From a checkpoint of a small mixture-of-experts model trained on Wikipedia: 162M parameters, a softmax router.
Below are experts of layer 9 (counted from 0) of a mixture-of-experts language model. Rows are named router (the router's row for the expert), gate (a neuron's input weights, with its number), up (a neuron's input weights, with its number), down (a neuron's output weights, with its number) and show model dimensions 112-223. Each number is 500 + 25 x the weight over its row's rms, rounded and kept within 0 to 999. Numbers have three digits each.
After each expert's rows: "mostly gets" lists some tokens that are sent to it at least half of the time; "gets" lists some tokens that make up at least twice as much of what it gets as of all text. This comes from a sample of Wikipedia text that the model never trained on. Tokens count by the router's weight.

# expert 16
router:539463522514506488512507485499568471529500470478515519494525508494581454484474526491531487498497530516498535428549468473506465491499513496484519477518499516488512460436494515516513517553475521538522503517517466516521512511534466522516491499547507497525503492515458481489545475525516504484513487574463518485507505441494455502506512507514
gate0:518509500476514510473502455449476496491488545484480473487488496469529481527510461520489482537477493494451559496511498529537465472529543505534546538462493465501514502467477505520506496493484514514514479496495511504497542535472501492526475478533500525508498477517516473490504505501506499498511496520473453450516520505449487499464561511500
up0:542488508484491476496518484448506488504502472518496485498500496481498499501501479517537511466495475476478517459477511523522456509525515491535504507468464501536490482490447458501486500517496477516510507541474452479503557506499512536525492468547443526481528471546494479506472478480495481524508438536524465468515510509457514458506519514515
down0:528465487490513488519480520493544506487496501505520485494503516450491490512529522483558545529529496471536484517496516539498507464492483486486466499471492502485495503529505484517448509488491479531505489480537519483473516522513521494473480504532496447527469509489456494503511489535535459509482562489505503484502482484481492478494552514496
gate1:448536498541468489496530503469518524506522455514503488509491505434451516506565464515470492528515499470491523535576477481460523480512481501521499487503496522522489515481534528521510514503509475464480524469489477497482458507502497544462542487476445535539472475472479489479480485477525531513496496506515486471471550529510495510514515523481
up1:439508500529503491491548500518531502530504472542483482501516527489520505492510531533449489523472502482523510527510469493487516490479511518512512434557518509494502529463510481534477534512523506529460521501492486488489479530456460468472509535481535564541501542499489516551463527522475509485501475530517534479495565528502466518512520508481
down1:490496463480503461487538457539555499517511466440474477500499465554498527489484522501494465480503498501532494492494524499508471538470574503489525469482517542484507498498501517481561503499502447490525514487470486493503497486480556497503495492486518501515454490499443549508479532492459495479493504510503531525498498474473501537476519489499
gate2:481492475461470486511469468499522531508488464490475494483497529469522458494523503533506529519449488469545524496521503478526452474501537479543502458497520523451491494495486518451485473504525500507507515486517480549475511516484491498526522507479528495508495516504462504507491522499493488477509494519454479497505527496497495475459546535522
up2:516492521501484476543450512547506468500506460502468471533499509562478493470508506504521517481490527557503505517512531482490523479502497533480522557501504509503514495530487508538533517483484494514441492486482504511463520529496511513488521445502525484494502501513492495513516513476483447459508486507509494503507440446488527466526496481532
down2:531487508518478481519553524471489476497515490553502474520507505519474537517536488473454487476489507505473492524516538504538473543462484495505491496534521511526519492536434435500521548492499470478480507557488510490518454551491499481519513527503453474481528503514509500498526531492517477503497499554526479484481541543500493522498496483528
gate3:451501443465536450511466539486504475489501499469497452519493469490508512513519473503535449478487465478537523516545518423512455504475519566497455498465526506480499479519503496493488505526501548499513497486500485452516514509540507464495486496519462500500516522500512519467541503531517484530504524542505506507460499490508502509521484512496
up3:506554499494521470467525449544474482517521506484501508533512535479539509521465499491506511543567498471468512466532515557487464471484553501488491537509472486471498549469515531539562521469516504476496518505502515557522504469508477527484491498503525461502481471509543492535526499549482528510510523511485491473496509489484492466494498493473
down3:483504486501507510520498478478508513494512476465502536486481540459510534491551513519510495529515504511545487471498486510520527492403491445504492511503495509523517452475487533545501472510471494534494484508509454512502466471534527513459538468469526526477507536520509489512545512481511482471506518508472502533509507508465513459551470500481
gate4:471495526506528499519524475531513504544497501495512508509489471473486488499505451484507465513465498529507466542520497514522503511514508453507516509526530528520515477540526557476503535497512518484515497500506502521500512521499442467497449475444536473506544487505446472481543490517478507513527504497535525445486482461527468491515486529493
up4:530524531503507500497494493563509479502505428512477493467508491515501484500481525520543546511522514507520486527499483527497516488494516494502519457502546468501491472524515486495517473496504498506486489527507489487514475573490515533498506506533497480495519561565504526521496490543515542523481495489542520450504493484488533506461405529472
down4:530510479477508491460450499450498500471494518520531501478495494518519480485501492511504495533524514486512479504532525512470513496545519514494488457512532482461494518485520549488531498473483533454506509497493476453488479511452511523501559472511488486474507477481524470512466524438448524525536467471517498537463455476522470507515505467492
gate5:507539520490524489519530490503446506505492491483468492531491497456497501523484464526477502528520517521480506463479484494446497468506485482484523467511485528443503442502480529467465477516489474504529460500492521487498510527506472479514503444501466490507502501525459479511491465513492516532454537501505503468519465524463509429542523507506
up5:496478444508479459526522540487477467516508464465479502487487475530498534486510505494526555530500511504491472510506484485497472530501491488484508482497477490506519503471532556493540470474543421516474530525496523498470521504492473490478508471513461510506501496497464548471514492504514530484541521511536520524452510489479494474469509454513
down5:482476486492500450528522492480502522508512473499503503499494481513508516474514503469534458500504481534573487527500522483485502583479523488520483542519517474494498485530491505468527487513490506518503487490511505547504508531501522496464536453514540537485509479463504507526493450541475546488497519539526504493484523478513491518495516498467
mostly gets: " can", " make", "ro", " pro", " rather", "-m"
gets: " a", " as", " to", " ", " an", " is"

# expert 12
router:514500534522510528483499517461502515483518515480509417529487504498485488440470582512487519499468482512497530462508480484498511510495480501482528471505522461486493552512505498523560484564496510506514499539467460498488489479493492510483474453504466500525472520465483466501563476520518504496507476513518520520550511527523504517475505534505
gate0:508537477473476517521486495483531471530517491509516471503519493490483519469479501458517466481492522530512511479476512491477544474489485521509486536501487500493478479542524498465528525482503533446481523498499522488484481516494537476480487490483509496502508504507505495488511492531494486543458455459487525516493498513505552501473499490517
up0:485453512514450539514534452476534494489476493497452486520526483501480515511495482465470511548506456509511479491485506515486485477481484479496457504468517548492495460542480531498474500530521514469490487502496517477524533515482503506531510520510497511512510500482434529481501515467480470530557518499476499528487474497477477477498551473529
down0:509498508496489531503454520499516496499463524500441493536535476536526490455535521516487501483498509491502516480477485497489504516494490524536497508512532473490487477509467434458500482496489462485460492482485538500507520529520511537457547499500483521470480485492530503467493518529532527514521505514510492478510494487502515547532510517516
gate1:487507471483463527523513504479495472503489504519500490491503447507477498529504478493521480470510508513512467493510523508504515513485525479447513520506480559576503502466501480499472472496489523504510440485534473455477463503489517464538511514515518520495499516496490520481482499478486492497548500453513480517524519496511483526499519488520
up1:530476493525548566517528525542508479487522481450528489497512549509509495483508528498459501503471487475526509453446494509454514491476502470497494505518509486483495508528511489523517522510485487524519516486492547548465503524483531566455503476481453451528461494516501489516519489504483487497476483526488532469483480525520495488512511473478
down1:496529489524528503512491446506468469497497497432505479493498558461518511482460534497502533520515464513520487490499498568511502497507478502515500482488440470504504491535472501444488507509466471500518483490502503517498513508491477519485485520512499539498505473485508519484482490496539466492502463538521522499483508481499495469487529485484
gate2:519463511492481518517508534479499496512530530483483473495514477549499510481499527505524549487505490507525521487507480467531506503490479498533507538473541498492487510475524514535467483547495582544501469507500497438465520476489467485518476497495506486480485506522496500511482494498543517531497545499494465528506476507502523503496523464488
up2:480548501506510480499499478502480474500480489499533502499497548458499499508485482469519458514490515487449482498491530514465514497507548501463514491527471499504518489527482479454524473462496448457518498486531530572507471521501520484484507480487527544528516498505513494487516493499480511488474462495477555482461504496514482528500474500520
down2:484488521495505514482484486515503456493495528575509502446485479521555563480526497528522515520519460483492474482523534528464516505530478491501466505509470479505455451483467499448516532513448464504516494505512514521543495464528526519530528519474575524517489524479511466484477530520463473549521513542462522490500483476461531479498530488487
gate3:518527461484535499484491510471456494467536464578521483487466500507544463491504471518497473534508542522490473496511483487541494511484551474482541512469462527528562479481484468498492494502523511478463507530510495452483517472507531528507504482510525478485528477466491508490483491499498502492532515506506507506535487481499484472513514518537
up3:468491494457540512479492510453424533483521469513543471516468529494526490424537454494485486517470484515503478511518500488543445537476477478507521533453459539496530476494467498453453495531515541525509496496520497443466500490536541495527497496506485487497511495476515506509491482508510507459519488510473508513519467508488498480532477510538
down3:487525505496522540487461477472445468495466535484531554480495491486489474472498443479512454495508487478511511499475469469530557509425477492483506492503485490489524482485520501476491485486490488515495494536514442494502528490538500484498463449428484495502487453488476535515500507499539495485534509469504510536504498516555532505515503520532
gate4:502506495506452511495538510519502514513484488476511486468515486498527468516502510494537513516509462488520519542509512498478497490518484565519466517548523529528509502518483507444518483528514557475481491495472508497554465489513542498516497516483472473455517505505514496456505481514543491491468506533499534493483483512536482520489491492520
up4:459489527501515528507488554504499521508526494511473498518518523487453511484520510486511451495494551514488501516515490518538512482510523492475498449464495496482457495538535486490483526486542479542508461498486511514479484492553513517487541505497484489546489484517526530472488468519510494492505467500507475477492481509453541496498490479465
down4:500516504536499489483479465487512539480486477491483546475529544530483457532450499484504471497509518498477538477481521511513455481481508462510531528466532516456499479492479481503516501478509496514544496489533499490484485533479556467509488541506460431504465491514519471533512474495505515587494524506499476509506521508495504495509543503444
gate5:526528517528505509508508468524494445530476474518471488449486494517534518491458475488450450493520481482488469507530490490514555497487478500490486457483468491487498474483478501507497505508462576532470507440523468468492528525465449495508527482489504465503486504518514466490499535482497489499492510489519520512469482470468475477477522515523
up5:498506489518516534471500494468500434481491498526498464519506494557482511514461484504476481495521484488505474507498454501510534491480500488503476518491443531477513507475473500509533518515482530503496478512540470471492490525496465531482517465514511490482507555488476481480489508497463530466530520497504564555497479475506489453485519472469
down5:497535531515471559524475527485452488499490479486583495513505507495497534496486509513522478506530516534469510510463510450506529478499514529504510535537545518519490493528486513517495536494491503488524504527528483530537459474482505523517528505487524520533548515516495472500464511537466488458469510492506479488471488503492487567483498509500
mostly gets: " and", "),", "\",", " but", " including", " or"
gets: " and", ",", "-", "s,", " is", ";"

# expert 30
router:463477447497492499504482444474486522483460512476525471516511502498486520515507525523514451487542499481527508471473513524483531504506505494484456498523503457438478489530506498557494538492510497510486506506497523512496472495516485501506512489513496481522493485469482512472524502504512498483486511521500483513493503561518493541476523504495
gate0:511559543512463492480481501525485518501506497534438491489505513478504495502498460530526523515487512511512488509473502516514545555498514490501500505544502499489474476518532497561500518473489500483535499455447480505499449489513546435488466491493513506507512515441514539489468455510458455516469498465485491499513509520516506516508483473493
up0:516474472523486519575508501543506481531530495469527511547521444468536465462522523481505495526506491526544559523486557494454469521500510476529485475473547502444508482518497515473516491514508513529489526520491486493503508549512502497491492536508491454506524519541502475471541501474482548485484494508496501476493499499502502489483523477540
down0:506474475513510549507519541522486529511487528484477461558525515467474506490509475474470491539446453522528503494488496521479506525498466464490496475508522537480506505517508526506496473486495514519488494492477508470506514524520483548509480516535531460488495474519516510453504505509490544525456487523482498476468524498486519495530496509491
gate1:508509493544531512479491515512506518452532509481503502528448510489532507537539486508535520535518539490508520513502544466471507475525456499472534493481529495535524437481501501517483483517527486509465451511476520527465517490500479510455539492473509514515481548493509490510475511498491517457493528530501473469479494528511512522534481502471
up1:506516456481461495461517491480499548503496470507497484501485493533496490492519528525499522508535528506546482526525505514511514510509533500490478483459496540494510507447551501479493498508497478481554445492536487469506457498506479477490476490507467525490453538502493491497450471472542494494492549474520551478494503464494447477499465477500
down1:512489498478504522525524502516520480515513492480475492465509488515531489490496487479517519507476479457518490503499508518482496511535539505513497533523448545494505509484455518469541487493480510477518467512468506472507450501523451489507479518496485460495509506515528543542478509512540487499556464522488509492474507462503513503506515504493
gate2:548490519562494519490469522534512491496501500504473506494527470491465492510522514565478538475520520487461516497515488497507482486524534478521496544513479500475478514508482515530474496527555472507471505516476468508469492503448495491497467509473463488545513523498484529471472482476497489502530520523479535510548469535482533488496430536496
up2:511467522474517506512510540477531463522494461438461516490495470523530454518468506497532476524508470508501513526540456460539520529541450519511510467535518518503511514496535484507515497462526431505515483476492478470513473503502521516487467458505511540529465452557553526505471515508498506547486516523536483489502483482469452491540457513492
down2:468514475517503497531461476486500490500487508536510486567519535528468490507525501510499479484546471504522500457502495477459514445444468483470489520492475540516506556473494484473504504483520465516502461463499465502494499500509490510500471535505499486483473534532471471484496500524509541513534540480456505444543503492504477487494496518511
gate3:537501478528525516450474466503522480510508484505532509481498523480475560493465492490500501492514516523501475462517531528513464527462557498504456533525480483526472495460516481497486507512495509469446513482538496555515485493494493500501512494496505463471493537474499499543504500450495451508500522508449426488523470532484532472472481492523
up3:468455459529488501501509535511496481486492473483516530447488507483497498483490510487525552492498519488505451463455510476486501484497511547524491544516506468550471497559505460482523483497490525490458512509497491534512533463484524528461503523466509531504460512487507466474505517464476487464506500498454482518482481516497517519496469448493
down3:487520464500472454488485445514530491464495514504492507453532542517500496499480543502460477492527487478537508510521506497526525499486536518498493498531483504514480470493519487486472505459501510538538539507515490509524506490531487491501499476525532469496492458503494464527512501507483498523508501453499526498505459527484540537507472487515
gate4:515561490515512445460486476502524533477466456535560499509459536465472530450507554524484503550518487476528526556506486497480490526486542474523499498487488504499533472485422487453531483523438475480551453554536487489488534525481468477466552517508533496521472473477474537491476459510507460526499534519521490483506513466490500489538484461546
up4:486485527475478489505509497515518497511496477534476551484520494520526496521526489505525486471480544500506508491514524521507501424489505504495488511524463506491467480507504466516487544516522519497501506486471520494516518496514499563502583455531493476473453485531498476514513518505523541496513508462508497501550488538489516511540507490486
down4:474490488508465497497503524478527488458505543476489527490521490554514477469488478513511494491478488461480518515522519480486504535529527496515516505529507529507482505434434481455486507533466507470486509473510489523495468499464476474463467490472544541449483514494491538467507440533470502483505506524487513498514515524512469535472537469538
gate5:476450489473509506475528420504476552486465477489507488556446523503483524525453529568512484508480497490522513512504507546478489488530499546495544511491507487452525476523519505526513527450470493489527508485500508480456503468551448531513530484491462516490474513471507490481481526570513507516457483445457482550524500485525486526462460469473
up5:472458498466496476507478412489470559499473498510543506547455520505495547532491523554515498521484503466512523534488494520476492481515533532473456521482551470444519497526520486481504493440494472488529496498493538504498501493550450508506551469536471519483465483489491536487482508528489463481491494469478473550555496499520475513462449490479
down5:491506516464538520528486523489497436510480502540464507520517546515524466520526466506444518464484494455534495507557511485500521503445462517545498508513516527504502498468478493472561476536485509444541494520513463557527477476509498493507506517541516498479505503495459512448506483507503504521496492526494500469521471461508530528518458520518
mostly gets: "–19", " June", " May", " (born", " July", " April"
gets: " in", " In", "In", " May", " June", " March"

# expert 13
router:538483471577498469490523539494498498532497492533490464502502444500496490512539447501481478515507539513509510495503492482519502520499515500475513534501499522521515485484513493482493460476517501513501505472524461454509483468500520478494461459492485507478486492503504444469440539491517504502540525497523473515530507482503511471514445478534
gate0:509476557530525522507505473470480530494487521496478520480486496493466474523492485515516478491477482533481501464486509525559492562472522493517467496469433448532533505512505450514524474558507514483498518508469505477476556500496487548489469491490473494552487497538485517473480491502506474484529494508520515506486495529472562508491467514532
up0:504527458549527533517471521525523490482529444503545465474492439505542455522484525509460484500491474492485479502519513482528489538519501501514481482528572478518493510545519532490484489469456498502496478462491491479579487520525529499473512436519515488523484510475465507504476542489531502444479504506487504540518458520505460491497531497553
down0:552492483519489480485504519500488469530521514476502500489527445503521539533489476528506550454485483492518490510502471488524485532427510486488496543524498485500528478544514489492520492513488516474505477539524444500496486516513495484558518486457508505456475481501492514521502515490540520506464529470554506501532488498477461477472533513502
gate1:503471525495485504525516512552480519523505480538476479535474499541558478493429497491533459521468497486459504472474530490488512507459484545467518470492504529539497477480499484490467519478488489545490495531502484463479475504470491500522503498483478494493468512577508508544530501477481511482512510477495508501487498495511490507517538515488
up1:521514481491477509477523489478500517478478509506496528528571521508522544507483513529537510476470490485490521485518500466538525447509480519522488518466509484476482530506488495492512485531504482477518539466536507483560524492516517510483528504536479485524457498511466477488503515520449464489482518508483533562473528518534467546492515505465
down1:513530487490500484478492477523513538476525487505487545480518536481486462464501481481514507521526518479521503505462525521495474480595499498497536448463482491501509518507516471519525503441507496471539506476507530489476540505520525460523476522516487491505521472502445477519515486452466468533502479470473507478485499492531492498473508472499
gate2:510507479482479500514519505468486541500481504480514459498482520495538545485492482507487506472501522525526524446496540494503507509489516457511468510509516493495481491496519488461495474536465488450501463457443486488540488499502514466519476514543519512504464505495496497499527478536478465479478491499503486507478485514530480499484463520484
up2:496499489493496511484507518465492472509517547499500548455519519443473494497507429509513490461482489496514460501555474505484483475526437517525517463473463462549487504516504515502491506488546483480492510479519513526498526500541503518496496509490482502498536492483511522487509487484482505505532493478530529477509462494513539483458476510517
down2:476538548579503479490526488489496515502526498487513498463488504518498531482510488510500455494513517508535534544479500508480517489512498485524529536527520531510518475495471491529470515553470500497512428502525462523479532506559483509491496472529524505465519496494521529495513487524500498507505496495514471503518450523539523518511520495561
gate3:486480502493523494510548452502498507483483486508511504515484467503484549488494476496548491544519437489534529455524493546533486543496507545509467515525534463538491505492464511515480499482448548484503488540514463523508465420525440471508563493478537528431488523492485450498489493454502500527469488545487512519529516502501487511472535556520
up3:497516477523482532514565506495490545481510509523505535531504519524524517512518500443457509529512488495479448487498519525498478480480494529490530522508516466513487496514476466511503472493477510592504510472451469511485510502455472498523508458492525471502554521484536467492539455456520441514496500518497515513501503537507494446563543521530
down3:472529452471537501510489502513535541509526489478498534534501478496475479483495486492491506486554482531483472511477523534512470481476514511474523501485488517471495483529504527531522448532476478541491509452518463462498505515456486495513501483529497474500529522474495455492493475520475493508520536538489513511528471521504475512464465499481
gate4:508519516481498532515504466538524498514517478490504516477465519528479486497529472475534535472485538538516504533550469515471521487512480487500518495508502481527489512476496513501470510500535501551479534494531511517502493520480523526483520465461512482446510497532514506481443542526479458528529495505453509491463515491518488490501497503525
up4:491496506498476463492489539442512529494483497494485518480522536443540485503524500486526522465511510464462496495451497483469514489449500526510517516503476491494490502481515495531553506516472509482533461495512509511504472479514487507503479555484477478501482516549451446503485484492496469506489495516487522496453522526505469491518492503509
down4:467504497519459473466447522486496468506495497478485525514503508548514515498497521469505512500476510470505482507474501518511490502466491535498487489507480486533493504514493444500500482426470466550492549441502485540532513504458492501513490507497528481508473471509507508494506500509453563506507516516495503491497485518560518466481484483527
gate5:547483471502546530528509480504487474457489497497487500493491511514512517519485548516492496505478474490458501537487488493483455451491491535484530557497507485487510464478502489554512497495490453480518490535524471515472479491496536444515476498456536541494501526514490487507488450496471527495487463499491471559500478490496460517519555539525
up5:516508535456483503489475516515510561536494501488483533492486514557527475463489506503493512486479453502561504498534494494497499515485502457505541498500509499459512544558486467480459535479497469474531471447506449482526504452525480512479479496562487490504472487498529474581479556500490477501475517522504489508478520485487503527499494500530
down5:481537540518495466474505497526533455529531488539506512465539488489510494528478493469514507459508532450476541470500481498504472509546450466490509504547511527516459516481570470478520488512505520508483529495507472468500490515515478485548492518528486508476495458488531476513465523508530486489554488503464501485519481530511467536472547505488
mostly gets: "\n", " also==", " Succeeded", "|---|---|---|---|---|---|", "|---|---|---|", " “"
gets: "\n", "'", " his", ":", "w", " her"

# expert 4
router:518493432457503515490507480538493509509502477504467479522468497475519514406458485498476566501495527512483516505506462526482439529499534497495493519457467505508481496512508504527548523544477488540520497493486533514429502498473519523501514480481491522490516491497451487561504480485496506483500496515514499510537513504508534461491482504512
gate0:492523463490486522521492527499535498505479520489492519486529490504501503486542507506503488496479478529489524490534495449490489515487533515476478470506512511495517477496511519538523523531465486503531446485492526466527492523482493523541505498503479505520465512480519502475474515502488495512531513499459523467541512498490517456477443517472
up0:492474508476486496554511489489465505475510496465512480512509536443496520496533498494513535499503497503555483514504527528503536523489468474504515487499472511470474523506513540491518515504520502519440506538536466531512536489503493492494449527528539536484473504516521480461519450458490492462514537446494504511489507505504470561528489478499
down0:479481500512539482497485499487502457468475523491508550472458488514518516511510507482503453480484473516514491524504516513514465532507501491521519491487486511506501527488532483492494519527532496496497478508458486511540496502554510460456443524463528544512498545452493507501513518494461525486550464460468482508478448508503497492490495478502
gate1:486524520476524510520473481501492502483490530486523506531466537519523541505502481522512529526484467520489550518537480478515475454521483552492469472461545518499508484489462506516515479479546532506464548468499513502515516466511497467515494499518471482487525493471448546503462554517463498514549512493487547470496526518508540522508487515494
up1:535503466502450474501536477531525537528540454527522533454495466502481478491548524522444479503504535483477487467458507509532503532485499470514550533533470461527496526563505519475473471511503469489452505502454510507493467536448523497519525556527520530505540472493537437486532471525510485506465493508511491498520485490463503507492518512509
down1:522467532482487486475486422519522503506540519541503551478506470487483496476498534570465504506484514439467495487464508488494532492526489458551500519463502519508508543515513545500536518530438490465478550488468562504509526530449488491511507518543521491489508478462508500523519498473470468485487489508478509487543484504480477482463516503489
gate2:489445479522519483450525480490497499503512508483506487510543504541494509501486519510485541525498496502476518484558480479527454491507488502496516578480512540477538542470512500538491541482526535532523514514482474527484499485508471494550493486465499498474548466475501522469499586506484511509523506486494503468470518492458474437478514450472
up2:476484494487528421550546493494506494481498482508546521490514507464523495500517505514525517522525476535521560465466475514469497493517451481513500498505524505461478485479503530503497486514490503484522514467534516502482563523463465517512493500515481538506528500475475443504499475506532546468511500524552513489484485517504470479522526505472
down2:488521515549455451482531491471494481496486508479519519528501507488518483531517475526526527488491486467518481482508513421513507487540494519482475476537483496534533483497491525501488526508497499504531479486495510496509468493531511515474513490494529487517491451495491492521508475500534527512513502487508519495492496509515499498495503472531
gate3:503550504509515522525510504476514472506496497552488514523541528498495520504495519480453539496469479493460533474475472470494502553529520464506530479457506487460460559497469498518458495498511533489502511435515502494459504507478489507538485470531494495506521488471524477553524503514497505497523475477505527538534512473475479500529493490477
up3:469467532462517491589497490514514543502530523478486483536499481519508486511471493489530492478501527512511516537505540523492525513503503471498504493492503451494515485535549548477455514489527560493500483516526539454483481481469504521495490460496447532496511531491478548491479482514471487525517510463501479533501545514513530533481502504479
down3:485510510488521517496493536530468504509505513541492523543526495485530500477521479514496463518509502466498501470497485485535502470402536504473459525532509489523486488486561500532488493509489475492515513484539496488516541501535462500487486497476483495519543515495504451533489542510478508529501500491483522517503524495507473491493523466498
gate4:507496508512474484507519540530504500509501544501552459486530467501544506515510486493540499445528477526512537526446500521483479509481492508526512523490519523518512456488483487537522531494515500472472495500463499489519514488519492464494460456532521489539469490519496456492500522501545517521487451500484515502519457501497497458512505505445
up4:509482505483459474526507482525506510488484531554549560468523464496505490459462532523502479461535491530502527535461495492495491482472498505509546507519500494558491505494504478484471548456535512485487475512438528519515453484505499515502493532485457525491483568516508463529502488541485511511477480484483491493510489501478516495475516504468
down4:504529518503471500481482460509502477489492510540526506537497472477463542482493521547491476467502517428517491504530474516491510465519519548519494501468516522490550518482520527477541498495490505528511516508523533492485509491465527506518468504503505513485526493484516465471517505525484482514490472472524518458510498464484481511493518494544
gate5:479548484462506514475513499510507465490487459477506472501536516484505485499498491480516481471496503461522493438501491494488485521515531468510499462489506498485524459462487465515505549510499498493493509481492523481486495456521516524515448488491490475476449494497472516535478520500434512509529533472514523479461496509537464530500500469488
up5:520442518522493520505442527520455536537500458509480503489514550499537496536520487495500486508483464503522488541476525530480487532500513502517519497550529491539481489455516492488488508546468479512491524539507527467519488502513484492470509510481509491517533469531474479486563481478494469512468557504500542540516489493490521478469494504511
down5:504527503513532443529480459482484499515522484538513523511506501547527490535502519487453556479478491498473494451500506489516474475539498482541487478516523499507491478477512493488493531529419505464505524524451491493534484514523468531480497488519534501488484476509513481506518476536482460526477488492492508497523524470464472499521503498513
mostly gets: " during", " because", " using", " During", " make", " without"
gets: " of", " the", " in", " for", " with", " to"

# expert 1
router:508474556534505485467502537464537477476467459471497474505474514486490487496537567530534537485478530501505474451519490494465513489513480514492485502516503443469463505562536535534503517538493553506490473521471470502529474477494495507482508496553540497495492530465517484515508493508504511480522514475513505546506485496534485503479496497492
gate0:502512509465497527518504472512497477532518497522466486480482508492491517487513538501460512467494478546478531474456475442524503500489546481498491474501479438452513432511489456512521434501506491530518485533486459493469498475514480460464460475494508517516549432493550499513506490521504476529521527460530520507514530502491473508493508491492
up0:481547478497477555541459491531473474465497530494491506466506496467503525466473513507438505506486508506520521528464478507485531516512526517525534495504477496481489489490455468502516456520508492542494485493499491556527510539509493477483524528479514509481494506469489491465537497484458437580477504533507511512476521501478438488524488476510
down0:475502480521456457503512557517488560522489504497486530468508524485500459472475490462436508509513511521490511517529534524480524499506502544524450506472501498513474471531541500476497500501474508475531461531542524522506510526484453441503509512504503539507489481482513503502495544509507479528477526505459526475519530509530537521467516501496
gate1:491465544490489540463453439509475477499514490507496499524513544525462443497476516463527547504483509488487480478471494525542512469505528528513529460500504504529551499488471479528487500468465468542510498516494464506490481489521478496486515458496517480465482464509481486520511484513467479501503491476512474496470524514464469520487544507483
up1:503446540474497480473501484544522533470517496490503496513523516546486473504482530532541507478479489533499490556453473560510511476497529515510515434546477507501533512497504497492446440513498495530510499513508474476525503500480499499472498528493522493494473533501519480525515486525476522509511476472521516480467515538459474456514545486521
down1:517532541497506444527483475491506502490499463479508504563513523474494438535490494483520486527516454499520497536490453521497518479470523521499515473510507523503513467502501562533517495475509512553519501543498495525497487458509510508483478505495507497531477487508498507529501494509525464500491519489524552479512506487483502545452483499514
gate2:483497455506521485503486475492522497473497455475448492528489500520485471477513496525529482464466490546499517514522472527495497530456521518467466496512503499488487477505511537468504534514482473482487481502527480451478465512496507488476503521464529516451542538524540558550509506543500477493495438531470503491508464545533491501513531482472
up2:514481497513505499549529520502529540523510502487551505510484520516496520477489531495505533520503456515521531526506490549511512503524477506553452504476505517495491483560543523537513501494481513523477517493524512484518566537501560504496479513471521484494548496488446478518456524526492478515519486480568511494551501493469517467482520538514
down2:490485503489493459511488491518508493531492528566504497468516521488488514523456489458448518504507520477485497486510463473539540461479521505525536519507495526471501498454490480483473527469504542466492475503540484544487519489529482496501473532510496516501456515498492503487491511473426506496487459488507480537482462547477500478463479515491
gate3:480512476482466484507464524484524504481485485468466486525493469543498515510492510519509499512507495434493503527540528533457507492465482471471498488544466454477476502509513492510536517515510493508526493483483496492526515479509491513476511516494506547494479526524479486497493456470496494523508492507505486499477508531537520525480491478469
up3:489518511513475471476522490479504494481526520484495494478526541538509486508488502488505517512513524516507463467521462491467489497508528519506454487478497546493537493492450487468469500492459452473489500503491548488505488504466512514543501508508491516476479472473502510463501492510503526528465490495526513540495520528469492450522541506540
down3:489475488553529543450455513498473526493487506579512527468548471530534508465521484518501466506524510522499470487467494508500481516475511509549511542503477485430447502497491520471516510538518489498572537475499503523502514522491515476475465474498506512514520483511520516517494512457454461541479503508479471532464503500518487525540508458477
gate4:487495488516492473516503475528500516519516497515495511482536490521545496526477517509513528454511485522506501579472463507538525496503450529530518471522477496499521464527521485515473543509450528538481503517455512473488501510488506481487583527480488478510513520520515516478484467514559510496464520488488456483483550481503542469495515498496
up4:498475513492523454504465492500523499481477477520461487546467487448451521493501525525503494534506467527502478529472517487532470476511448531548496577475492501504535521525514534503492494516519488496505512484524455458452508509509501489502497466500501534514509508481508504540488512462525506549498511477513469477455523502519521518532480472508
down4:457479507489536480454454494474494524520507469475490509510478511497494510496481508503493493499475531494471505496463509540525452473526469528539478528472495496513509505523505515516504514552501496499541505466485449511471455483533508523472460438447473488485518522543514500527519554503505449512479502491536538504493455491540524535532475496494
gate5:506514503477456475490497470513538475516494514472496490511485557506482524485526510501500505480527538500539512507482497518511471468473499511476551484536475495505461477499523528514467478443503491534501481433496532482502477516463526494491507469461485499513503510509513531473506504471487509495476514505489496486504468490494488497523461534508
up5:518512484474481507453463495486427453482495478507508484507467515508508546472471473496449478501502506486502493475532469457506561480487543501472494472540482475529528519465480491499489523529494506525481455500500529550451471476499533523473467477474500483496501485503494475522494483491496521467499538469467485495483473488526487478535514477517
down5:523520515503535485553471467499519509511512481480501524505500532468496466519501489487494491494533533481525525513484486525485529464548506514484480485534540481505532533443540528490463540494526472560507457457476513515511509515484498501504499460509516498506499511528472493495513497515498529483468507470461536525474537497500498489517477549481
mostly gets: " years", " days", " School,", " City,", " California,", " year,"
gets: " |", ",", ";", "s,", " years", "),"